Weights of a small mixture-of-experts language model, trained from scratch on English Wikipedia.
Experts: 32 GELU neurons an expert, a sigmoid router.
Training: a variant of SOAP for the experts, 747M tokens, 2850 steps.
Below are experts of layer 4 (counted from 0) of a mixture-of-experts language model. Rows are named up (a neuron's input weights, with its number), down (a neuron's output weights, with its number) and show model dimensions 0-127. Each number is 128 + 32 x the weight over its row's rms, rounded and kept within 0 to 255.
Before each expert's rows: a language model's description of what the expert responds to; "mostly gets" lists some tokens that are sent to it at least half of the time. This comes from a sample of Wikipedia text that the model never trained on.

# expert 11
Foreign-name word pieces. Pieces inside non-English names and words, often accented letters or Latin-style endings, such as Hist-ó-ria, Ten-ó-rio, -ić, -us, -as.
mostly gets: "án", "ić", "è", "ati", "á", "ó"
up0 [137 112 140 140 129 119 128  98 160 161  88 134 132 149  97  80 123 132 116 107 157 146 113 107 157 132 133  96 114 107 190 145 121 164 131 127 115 131 106  99 126 101 120 106  98 157 237 188  67 221 124  62 106 169 133  88 112  92 129 125 112  79 150  82 103 160 155 167 140 121 128 132 150 138 124  72 127 143 145 132 158 153 149 159 145 120 138 175 135 129 149 132 101  75 187 118 135 120 128 147 142 103 155 108 116  59 141  61 109  82 178 105 151  60 115 106 140 135 126  63 119 164 126 114 135 119 122  89]
down0 [150 141 111 129 150 120 133 135 132 154 183 106 105 137 176 150  85 137  72 149 144 144  21 124 172 209 161 120 179 140 151 142 137 183 120 103 128  96 112 136 137 129 117 118 117 135 109 137 168 117 143 148 104  71  79 115 106 151 198 138  84  99 136 116 173  92 139 106 107  83 125 101 154 121 174 115 114 107 116 172 123 128 156 154 134  88 165 160 113 143  51 109  99 158 133 126 164  70 148  68 131 145 150 149 176 128 153  90 140  88 144 205 177  83 103  28 141 140 155 174 152 226  98 110 107 166 154 128]
up1 [175 119 169 155 162  81 145 123 147 139 171 101 126  74 153 156 159 150 174  71 146 113 127 102 129 150  96 102 180  74 143 110 175 138 160 104 103 110 167  97 138 127 110 146 209 163 155 120  83  87 133 118  96 100 121 120 170 130  70 120 146 125 123 106 164 132  81 151  94 119 119  91 128 119 119 165 142  97 109 104 162 126  82  94 117  86 162 124 118 108 114  89 120 111 150 159 102 116 128 161 146 131 124 189  64  62 124 112 152 137 100 177 100 120 112 117 147 144 107  70 145 100 139 136 201 140 154  87]
down1 [107 133  90 169 161 125 170 142 143 111 121 125 103 124 111  87 151  99 123 137 144 124 183 164 137 172 174 103 133 187 125 143  94 123 152 148 154 146  74 121 122 118 131  95 149 106 111 118 135 190  86 146 118 136 166  99 125  98 161 131 152  87 108 190 120 126 146 128 128 139 177 112 193 160  84 132 142 149 100 130 142 105 149  56 110 195 122  89  64 100 102 117 159 137 111 163 139 117 147 160 114 108 138  98 155 174  44  96 140 101 109 103 165 148 186 146 127 151 147 143 124  90 125 118 129 135  84 137]

# expert 53
Determiners after prepositions. Articles and possessives after prepositions, mostly the, also his, their, its, a, many, and present in present-day.
mostly gets: " the", " his", " their", " its", "The", " early"
up0 [165  75 163 126 123 179  44 209 112  80 146 117 127 151 117 101 114 107  69 148 134 112 134 154 146 174 157 101  83 125 150 146 107  84 157 129  72 175  21 105  94  68 103 121 108 180 101 162 123 154 121 158 139 199  93  93 129 114 179 151 127 142 145 111 125 103 121 117 183 148 116  61 138 169 113 173 133 172 144 169 103 139 113 183  80 117 128 130 157 124 114 147 120 131  88 112 116  69 116 118 134 133 138 119 105  71 126 137 106 181 108 160 184  99 130 127 147 134 146 131 142 103 105 160 143 107 104 122]
down0 [100 105 108 156 137 117 161 139  96 132 147 166 154  91 136 151 131 194  80 128 120  81 126  70 151  92 179 157 140 188 107 121 129 174 121 117  91 151  79 189 110 155 123 132 141 131 160 172 154 170 124 142 144  73 130 157 107 143 106 143 109 121 157 119 136 123 126 101 109 145  99 134 109 134 177 164 122 121 119 153 117  68 110 120 155 142 121  37 159  82 134 171 122 140 179  85 125 167 149 104 128 139 132  97 156 114 138 134 120 143 139  94 108 144 138 105  95  80 113  89 184 110 165 129 122 147 122 123]
up1 [ 54 107 152 132 117 132 124 142 118 101 147 105 167 111 112  72 173  59  92 158 127 115 124 120 127 104 159 115  88 200 153 154 107 113 156 171 121 127 134 137 168  98 120 139 110 100 204  95 131 142 106 134 127  29 170  90 122 159 123 198 127 130 143 163 143 143 164 134 159 134 100  88 104  99 140 116 156  99 150  88  54 103 138 168 132 102 104 161 128 136 167 152 103 146 125 144 106 230 183 133 143  92 168 102 140 108 132 100 135 146 112 113 146 138 157 100 153 106 196 128 119 135 133 152 118 155 117 150]
down1 [172 175  91  99 134  89 140 145 174 137 103 101 147 110 130 174 156 163 181 171 100 122 142 150 127 168 104 164 192  43 115  88 109  71 156 134 130  65  92 121 167 137 178 134 152 148  57 192 141 105 167  99 122 192  66 124 129 111 132  96 179 173  90 119  95 138 150 147 128 130 143  74  81 166 103 118 102 165 135 121 118 133 102 128 199 149 108  98 158  39  73 105 170 151  80  97 144 134  99  97 145 151  89 134 136 126 102  94 142 121 146 161 160 168 154 110 163 111 148 142 150 166  99 102 126 126 135 122]

# expert 21
Sentence ends, time spans. Sentence-final periods and clause links like who, when, while, plus time nouns after numbers, as in "two years earlier", "five days".
mostly gets: ".\n\n", " who", " when", " where", " while", "\"."
up0 [170 126 114 170 110 112 146 134 120 146 147 112  77  62 134 120 145  93 115 170 113 193 145 139 153 153  94 176 124 109 135 179 103 161 165 118 190 110 123 174 186 122 116 111 160 183 136 151 115  94 150 155 174 166 122  84 163 143 123  93 169 141 102 165  94 204 136 172 121 145 136 100 110  80 158  68 113  60  70 167 190  80 111 141 107 149  86 103 142  81  94  85 143 120 112 129 116 153  99  88 150 135 165 174 156 111 121  78 139 147 109 130  99 124 182 163 164 117 132  86 158 161 173 105 110  88  72 105]
down0 [136 102  92  87 124 187 168  90 155  68 179 142  98 192 170 128  97 100  89 100 110 141 146  96 117 147  86 118 184 123 132 106 109 147 117 125 171 111 129  73 138 120 124 150  99 116  96 128 170  67 206 133  94 124  85 194 115  98 122  80 181 123 136 142  93 131 129 142 118 101 118 111 151  88 131 154 166 165 177 122 129 202 116 105 108 170  42 133 117 161 144 136 118 152 144 108  78 184  92 137 206 119 157  65 154 119  93 143  67 158 110 143 137  95 142 178 128 116 126 119  92 132 109 124 122 148 131 119]
up1 [133  63  95 109 114 155 174  86 176 102 129 155  66  82 120 111 159 134 150 143 126 167 139 123 120 143 129 112 165 159 115 102 111 146 118 198 151 138 148 208 177 188 135 166 129 116 159 140 108  96 157 147  94 170 134 102 163 109 138 130 143 167 107 146  90  75 200 132 168 150 111 113 112 109 124  93 116 104 176 167 153  72 120 131 125 147  67 169  79 172 107 134 189 162 171  96 162 120  72 139  81 143 125 125 120 168 127 105 128 138 117  83 137  90 147 104 109 113 152 150  88 151 142 128 108 120 130  55]
down1 [ 80 151 157 134 114 118 110 122 107 106 138 125 148  87 150 135 135  98  79 167  85 129 120 101 134 116 146 119 122 142  58 126 112 116  91 138 135 133 118  97  72 104 124 123 126  74 199 146 144 122  78 121 153 123 159  91 150 150 105 130 134 136  65 119 134  82  94 168 161 104 134 139 182 157 156 132 133 130 105 169 171 112 142  60 170 139 171 165 114 185 120  54 130  79 135 148 145 168 150 187 103 176 151 140 131 142 100 204 134 108  70  53 144 131  97 106 137  66  82 136  56 131 127  93 193 104 152 124]

# expert 51
Sentence ends, clause joiners. Periods ending sentences, especially after figures and percentages in statistics, plus commas, and, but, which, where continuing clauses.
mostly gets: ".\n\n", "\".", ".\"", ".\"\n\n", "\".\n\n", ").\n\n"
up0 [181 107 124 129 122 151 154 132 139 106 163 143  90 124 105 138 155 146 172  99  95 160 169 136 105 171 112 152 118 107  66  93 105 160 173 102  64 134 163 164  68 166 127  39  71 122 180 156 129 156 109 113  81 159  55 100 127 142  83 140 143 176 170 130 127  90 161 139 119 171 127 156 134 165  75 143 156 120 127 181 152 163 120 174 138 167  97 127  92 141 114 143  88 121 166 220 143 133 144  65  73 164 213 152 121 157 130 118 123 105 116 128  95 105 146 148 101  90 176 126 184 155 125  70 152 154 124 103]
down0 [120 132 110 178 209 159  78  25 108  67  91 182  81 136 119 141 131 166 156 140 124 142 144 111 144  76 206 155  59 120 162 175 121 116 127 154 112 120  92 126 103  86 140  51 122 112 116 148 170 106 149 141  97 142 131 139 101 178  87 104 143 174 121 124 101 108  87 113 143 100 174 135 191 131 202 139 111 103  92 138 119 168 153 140 177 150 136 120 155 160 175 154  99 149 156  98 137 123 161  47 103 114 142 131 116 101 110 121  96 120 135 109 107 116 147 118 119 109  85  85 136 129 172  76 125 126 161 156]
up1 [149 157 151 109 130 128  60  81 161 131 185 125 136 146 131  93 112 150  73 133 186 124 141 148 133 107 132 121 111  72 165 152  89 144  76 130 146 129 106 124 171 143 131 142 136 198 121 147 128 189 137 162 107  92 126 101 172 131 170 147 123 141 120 133  95 130 121  72  87 136 119  84 136 194 129 143 172 102  78 133  72 155 109 188  53 127  97 136  75 129 174 138 134 105 130 138  79  79 146 227 140 141 103 207 146 118 181 204 134 169 135  74 123 162  96 182 175  80 138  82 144 114 141 158 125 136  82 136]
down1 [115 123 110  79 159 143 175 134 128 143  74 161  93 117 152 117 125  99 117  66 104 114 146 149  96 152 102 133 147 134  98 145  66 162 184 106 194  89 145 123 130 169 152 140 115 124 134 138 137 186 131 119 131 160  84 133 117 161 178 158 135  91 144 168 204 168 156  59 105  90 153 132 158  90 108 112 145 151 108 135 134 124 151 131 157 115 125 101 118  99 153 127 124 150 114 115 102 150 129  67 163 114 128 115 138 170 171 160 200 186 176 157 134  36  77  68 109 164 127 131 137 111  79 106 135  76 179 109]

# expert 40
Determiners in sports careers. Articles and possessives (the, his, their), year prefixes and table header rows in athlete career sections, e.g. Career, Senior, Club.
mostly gets: "|---|---|---|---|---|---|\n", " his", "Career", "Senior", "Gls", "|---|---|---|---|\n"
up0 [ 92 158 133 139 129  90 110 154 147 119 148  60 132 115 133 168 122 149 137  91 150  76  71  89 182 182 146 116 100 129 130 117 127 123 116 158  90 100 136 135 103 114 156  96 116 115 105 143 135 154  86 166 130 125  26 127 136  88 144 119 160 204 118 154  40 116  49 134  93  90 173 129  63 111 104 142 150 166  82  96 108 166 100  93 171 106 173 151  86 177 148  96  87 121 204 177 114 120 138 149 183 101 146 126 125 102 141 156 126 131  84 147 116 133 134  93 143 154 106 161 142  96 118  58  80 139 109 164]
down0 [110 145 112 137 155 117 154 129 124 180 128 116 159 151 146  87 149 115  76 142 145 102 120 172 139 136 171 117 162 183 188 135 104 136 140 177 175 122  53  81  87  66 101 153 131  78 117 174 140 118 132  77 176  83 167 168 132 134  90 137 102 119  91  80 157 122 103 117 105 120 113 128 129 156 111 152  47  72 124 204 215 137 172 135 187 147 131 148 210 103 123  52 151 126 102  99 152 117 111 140 129 120 124 173 167 144 120  90 178 116 156 135 135  85 120 150 122 153  62 154 108  92 113 130 150 170 116  55]
up1 [173 130 161 122 178  95  80 104 104 121 138  50 137 133 115 109 136 185 140 148 188 152 103 108 176 105  91 115 150  99  88 122 117 112 130 134  84  88 175 139 134 106  87 162 105  79 113 117 122 184 112 162  86  70  53 135 120 120  99 105 123 111 144  96 108 164 166 113 168 118 125  75  83 151  89  96  87  73 178 111 124 172  97 177 140 115 115 138 157 131 153 119 146 139 119 169 102  96 150  70 135 193 133 107  82  69 141 110  77  31 192 134 131 191 128 111 106 177  85 106 104 181 134 152 138 182 123  85]
down1 [ 95 111 182  93 106 194 138 173  85  81 167  97 136 160 104 124 117  96 111 114 166 132  65 175 124 154  64  98 114 131 111 160  84 160  87  83 158 113 144 146 141 175 129  91 123 129 159  81 118 168 117 139 178 107 129 151 153 152 116 145 132 151 114 104 107 123 104 106 117 106 107 156 145 107 144 154 163 139 145 132 184 184 171 147 109  97  84 121 102 162 130 127 112 124 183 131  92 135 123 173  52 100 124 173  66 137 146  92 210 143 168  94 136 141  74 117 130 115 104 126 122 107 176 109 117  89 155 102]

# expert 0
Table header and cell spacers. Blank cells, pipe separators and column headers in wiki tables of sports records, election results and career statistics, such as Votes, Candidate, Apps.
mostly gets: " Apps", " MPC", " ±%", " %", " Nominated", " Pts"
up0 [134 130 169  66  65 167 191 107 176  92  56  92 157 165 143 142 153 131 116 118  94 128 141 122 124 117 114 122 137 137 122 197 139  80 113 128 120 138 130 146 140 169 121 127  70 136 168 185 109 125 151 161 154 128  91  70 154 102  82 215 114 142  88 134 150 120 166 121  97 138 162 119 138 220  95 111 143  79 147 162 149 114 136  87 115 149 197  79 120  99 165 175 138 103 131 135 100 139  80 106 122 123 122 146 168 120 119 171 209 101 110 141  87 137 165 100 100 110 114 131 174  93  90 120  43  94 165  85]
down0 [116  88 156 147 110 177 140 122 112 190 116 103  59 127 192  93 169  73 121 193 130 131 109 143 174 153 150 157  78 176 110 138  82 142 120 110 120 177  81 165 148 105 112 110  87 114 117 156 131  96  82 151 162 156  79 130 106 127 110 112 144  83  96  94 187  95 123 167 107 157 158  60 144 173 148 168 107 183 171 150  92 125 107 106  48 128 129  82 111 119 101 105 199 135 115 142 114 120 117 126 158 124 125  94 100 143 119 101 118  97 200 131  78 135 138 130 102 143  32  80 111 153  48 139  72 123 130 149]
up1 [133 191 102  83 107 137 111 108 107 103 164 126 113 122 115 100  80 134 158  96  78 145 142 120 113  84 175 150  94 113 124 165 141  99 136 100 118 124 158 138  86 188 188  87 117 167 138 133 166  74 157 103 112 107 135  54 168  96 148 156  96  88  74  78 181  56 143 120 106 187 105 146 118 121  88 164 196 130 117 130 105 148 113 127 158 161 125 104 129 188 156 185 121  68 101 123  76 120 140 133 160 155 206 123 125 122 101 161 168 115 140 107 121 100 143 123  94  99 165 107 134 150 110 132 124 108 129 116]
down1 [110 148  83  98 105 148  86 105 134 104 174 125 133 122  96 129 135 157 117 140 159 130  95 167 147 100 126 131 178 139 152 105 173 163  72 124 123 121 117 127 114  86 124 123 148 108 126 104 126 144 139 115 189 120 156  69  98  98 118 147 173 130 152 145 182 159 130 152 124 156 120  70  86 125 105 137 180 190  90 113 124 115 165 174 108 103 173 124  72 124 105 141 144 166 148 128 141 101  94 160 148 148 100 121 144 152 158 177 180 100 135 106 104 119 158 103 143 147 152 117 120 104  97 129  96 115 166 118]

# expert 27
Definite article the. The word the/The after prepositions or at sentence start, as in "Church of the Exaltation", "below the poverty line".
mostly gets: " The", "The", " the", "the", " This", "="
up0 [203  64 154 177  85 130  88 149 153 168  75 137 107 170 112 131  67 125  90 149 120 124 150 183 155 122 173 106 166 154 111  94 145 154 126 137 133 121 111 135 123 115 106 173 153 134 132  80 123 150 153 104 166 104 128  77 101 101  67 122 129 132  98 102 116  73 142 106 106 133  80 102 120 135 128 114 118  98  80 153 159 155  91  42 109 163 102 125 201 125 134  99 141 181 164 125 161 146 159 113 153 138 113 189  79 134 133 159 144 150 148 149 129 213 119 115 123 120 122 131 125  91 100 181 108 148 153 193]
down0 [ 40 148 128 135 146 142 195 120 121 100 135 153 154 150 128 112  91 165 142 165 118 184  62 121  51  94 136 124 153 164  72 123 128  83 147 153 174 143 120  92 161 152 163 121 124 174 150 122 122 142 105  85 122 117 164 123 146 141 158 132  96 140 146 133 135 176  83 118 141 130 180 154 109 108  95 126 126 166 131 122 131 170 119 122  60  78 155 141 143 111 108 172 135 138  71  96 161 132  85 141 126 132 138 181 104 134  68  70 172 146 176 135 133  76  73 143 105 100  81 130 154 147 132  98  85 104 176  37]
up1 [134 157  75 154 107 170 128 125 125 149 117 149 165 129 115 141 118  95 139 152 137 130  76 173 138 135 177 114  94  81 174 119 148 138 119 137 123 171 171 155 129 139 118 124  91 142 124 164 100  56 188 133 167 139 145 180 150 103 117 125 112 160 170 154 146 115 170 117 185  78 140  87 171 120 152 105 146  80 131 170  93 108  89 130 101  96  31 156 103  62 140 107 145 160 202  99 177 163 106 170  81 131 155 202 149 128  84 113 145 167 101 118 132 125 105 139 142  96 160  91 143 147 113  93 143 107 102 157]
down1 [142  84 182 107 135  96 183  74  94 147 148 108 137 108  82 141  94 118 154 117 155 100 125 102 181 151  91 133 131  73 144 105 123 126 152 158 149 154 124 152 110 123 144 161 149 142 116 185  64  89 140 163 140  87 146 153 134 170  98 118 146 132 105 113 145 154 170 127 164  84 169 126  69 130 144 164 128  97 192 146 145 134  95  95 170  92 146 171 109 163  83 136  65 125  95  94 123 163 183 121 152 145 106 144  80 137  86 175 139 166 126 113 143 101 116 150 145  99 154 147 105 169 107  54 144 109 154 112]

# expert 63
Syllables in foreign names. Short consonant-vowel pieces like ur, on, an, al inside rare or foreign words and names, e.g. Kazanalp-murza, Ponvannan.
mostly gets: "ur", "un", "il", "ol", "ir", "Al"
up0 [128 128 134 119 115  81 102 125 110 100 133 134 164 111 102 141 139 155  80 144  94 119 126 137 143 150 176 196 171 231 117 128 120 100 115 119 121 197 120 115 113 150  75 106 112  63 174 127 130 143 169 120 134 154 115 190 168  90 118 143 169 168 113 143  93 162  97  68 164 184 120  95  93 129  97 102 105 116 187 106 138 182 175 159 122 159  72 139 116 122 140 149 124 149 148 133 109 100  39 146 146 162  33 114 164 186 180 126  54 127  76  55 176 118 124 207 108 135 147 128 117 100 142 103 146 113 126 125]
down0 [172 133 112 102 100  89 142  56 140 159 176 132 183 164  99 136  63 135  56 167 137 106 125 131 139 130  92 156 146 195  51 140 115 157 107  92 135  99 147 139 145 139 163 158 121 100 171  62  98 115 112 139 142 143 102  80 132 110 152 136 165  66 132 142  79 194  85  65 139 150 110 137 135 157 102 136 130  97 146  69 181 175 193  80 110 115  62 168 100 176 115 150 105 148 129 138  98 132 119 148 110 112 120 117 132 123 190 124  80 144 127 108  47 197 100  76 113 125 160 110  95 139 160 143 114 130 127 138]
up1 [139 121 144 154 167 190 134  48  94 129 116 156 186 194 135 143 144 154  93 128 114 157 154 111  86 161 182 138 116  88 133 182 100 134  98  87 123 104 161 217 112 149  79 129 166 123 100 160 156 161 150 117 141  49 120 161 158 103 155 161  84 157 120  96  94 104 177 121 135 112 144 105  75 138 152 174 135 114 116 111 102 115 171 155 160 148 186 166 163 103  93 113 147 136 135 159  63 148 116 131 105 142 157 136 108 112 111 119  47  89 166 194 132 146 134  74  71 146 119 147 173 174 114 164 149 127 132  68]
down1 [172 169  78  53 134 174 123 160  64 131 106 106 117  94  69 119 144 115 104 208  84  81 175 151 100 201 114 138 130 142 128 121 136 163 137 112  57  93 124 125 144  96  95  69 123 136 143 142 100  99  28 146 200  81 171 127 204 182 126 136 137 111 105 137 163  96 158 128  79 160 185 124 148  87 142 110 174  86  77  94 139 108  81 103 156 177  67 162 150  89 132 141 181 106  96 113 142 151  91 121 122 169 109 120 100 164 180 137 123 112 125 122 131 104 181 128 203 122 108  66 142 147 149 175 160 167 130 115]

# expert 47
Periods in abbreviations. Periods and other punctuation after initials and abbreviations like Ms., St., G., v., d., plus apostrophes, quotes, and colons.
mostly gets: "'", "',", ".,", ".", ".:", ".),"
up0 [128 173 101 111 214 144 176 184 136  85 139 175 156 151 168 138  78  70 139 198 117 102 102 136 130 126 133 112 126 138 170 141  91 117  61 106 114  64 143 104 172 157 130 186 133  96 105 137 136 128 134 153 171 110 121 154 119 125 111 159 121 164 158 107 137 204 152 122 168  94 164 133  92 126 172  43 102 135 144  62 134 105 127 119 114 123 141 157 135 126 140 125 102 157  67 151 112  95 150 130 138 163 146 151 102  97 168 212  69 181 131 108 162  96 109 120 146 157 156 165 180  45 125 187 113  78 134 118]
down0 [129  76  61 114  98 155 125 154 109 157 126 156  73  50  85  58  82 123 113 142  96 103 165 134  49 135 148 137 123 120 148 111  92  80 126 105 144 201 145 139 143 127 134  64 200 178 111 100 159 152  94 103 105 130 136 118 156  90 140 105 155 125 125 171 148 109 117 190 138 164 128 143 169 110 148 128 133 117 115  92 184 139 103 145  94 135 104  80 165 201 136 179 157  90 150 142 140 143 144 125  79 182 110 193 157 139 120 152  78 150 130 189 159 133 166  92 187 176 100 185 160 124  97 154 147 198 106 149]
up1 [133 181 110 109 101 173 176  97  87 146 165 106 146  78 201  88 172 154 166 122 125 152 117 182 164 138 130 171  89 166 123 139 119 129 159 145  55 126 117 196 169  87 127 193  93  72 142 110 192  98 147  97 118 117 114  88 191 150 112 116 124 145  91 109 137 159 139 110 107 117 134 126 139 159 122 113 172 108 144 111 117 102 122  71 154 139 165 136 141 179 134 118 164  78 151 101  37  92 130 159 138 109 185 132 166 143 127 120 141 138 138  72 114 124 122 131  90 155 115 146 110 153 198 123 136 142 145 109]
down1 [149 179 145 158 161  85 188 131 204 171  50 125  90 122 114 137 136 100  72 136 132 153 114 112 165 100 119 160 126 188 143 118 155 120 144  85 113 112 163  68 140 113 147 159 128 117 175 127 124 156 141  95 100 142 168 167 123 136  98 141  88 142  85 114 163 154 139 108 138 148 136 148 126 153 150 140 110 155 125 117 113  80 134  93 108 101 190 183 217  89 145 163 141 163  44 147 137 133 127 164 157  99 121 191 191  74 141 174 118 191  53 148 104 192 120  62 124  73 103 174 116 125 135 113 106 119 165  92]

# expert 13
Numbers in table cells. Numbers and bare spaces inside sports and election tables and birth dates, such as 14, 77, 0–2, 12 July.
mostly gets: " FW", " ", " --"
up0 [112  98  87 135 142 121 131  71 151  91  80 134 142 128 111 131 146 118 111 128 126 140  69 156  73 137 123  63 120 181 159 132  96 141 115 170  62 177 150 167 151 146 147 141 126  73 162 116  95 122 122 153  84 103 110  94 122 121 147 167 132 146  86 177  81 145 162 101 121  80 166 173 130 126 158 122 104 135 150  68 133 194 108 120 156 132 151 148  77 164 139 146  97 135 154 126 125 129 121 140 110 112 153 146 149 125  66 178  85 166 190 149 191 135 180  96 165 116 106 120 151 154 117 106 113 104 166 161]
down0 [153 215 143  76 140 114 180 179  96 162 146 218 107 108 143  99 122 114 112 152  84 117 134  96 221 103 110 185 133 133 104 136 187 142 133 138 150 138 150 133 148 119 111 109 139 106 103 125 118 151  69  82 109 119 137 194 154 111 222 152  81 128 184 146 128 105  48 131 114 104 146 153 115 205 143  94 141  97  62 123 119  78 164 122 146 111 157 134 169  75 180 160 159 110  89 156 147 141  90 107 144 180 105 118 126  87  95  98 131 116 148 121 149 106 129 153  95 129 176 121 146 130 135  71  93 145  97 111]
up1 [120 155 154 169 124 133 124 113 170 151  75 157 131 143 115 168 112 112 165 118  85 152 155 194 118  98 105  60  68 140 116 102 132 124 118 144 146 125 178  76 138 128 196 158 110 105  72 155 172 104 124 107 141 156 133  55 149  88 192 183 155 103 126  99 132 106 197  95 162 147 110 170  95  96 124 156  74 104  90 106  55 115  67 133 158 131 102 131 139 134 145 145 132 105 108 173 126 103 137 137 129 155 156 146 147 107  60 117 154 169  85 121 157 118 109 104 148 105  95 108  73 156  33 145 102 129  93  95]
down1 [106 116 111 113 112 106 190  86 141 138  77  71 149 150  72  96 153  99 113 111 107 118 107 139 186 122 149 136 114 121 116 145 183 132 141 170 130 114 167 187 204  61  95  93 102 122  93 130 145 127 144 125 106  78 151 141 172  82 155 137 125 126  86 169 122 185  76 134 112 114 110  78 184 133 121 148 123 122 159  88 159 104 159  97  85 161 108 137 112  85  73 201 121  77 137 145 123 136 145 140  93 147 145 154 176 161 144 137 142  94 174 151 165 115 167 125 166 132 126  68 119 156 134  93 120 138 158 170]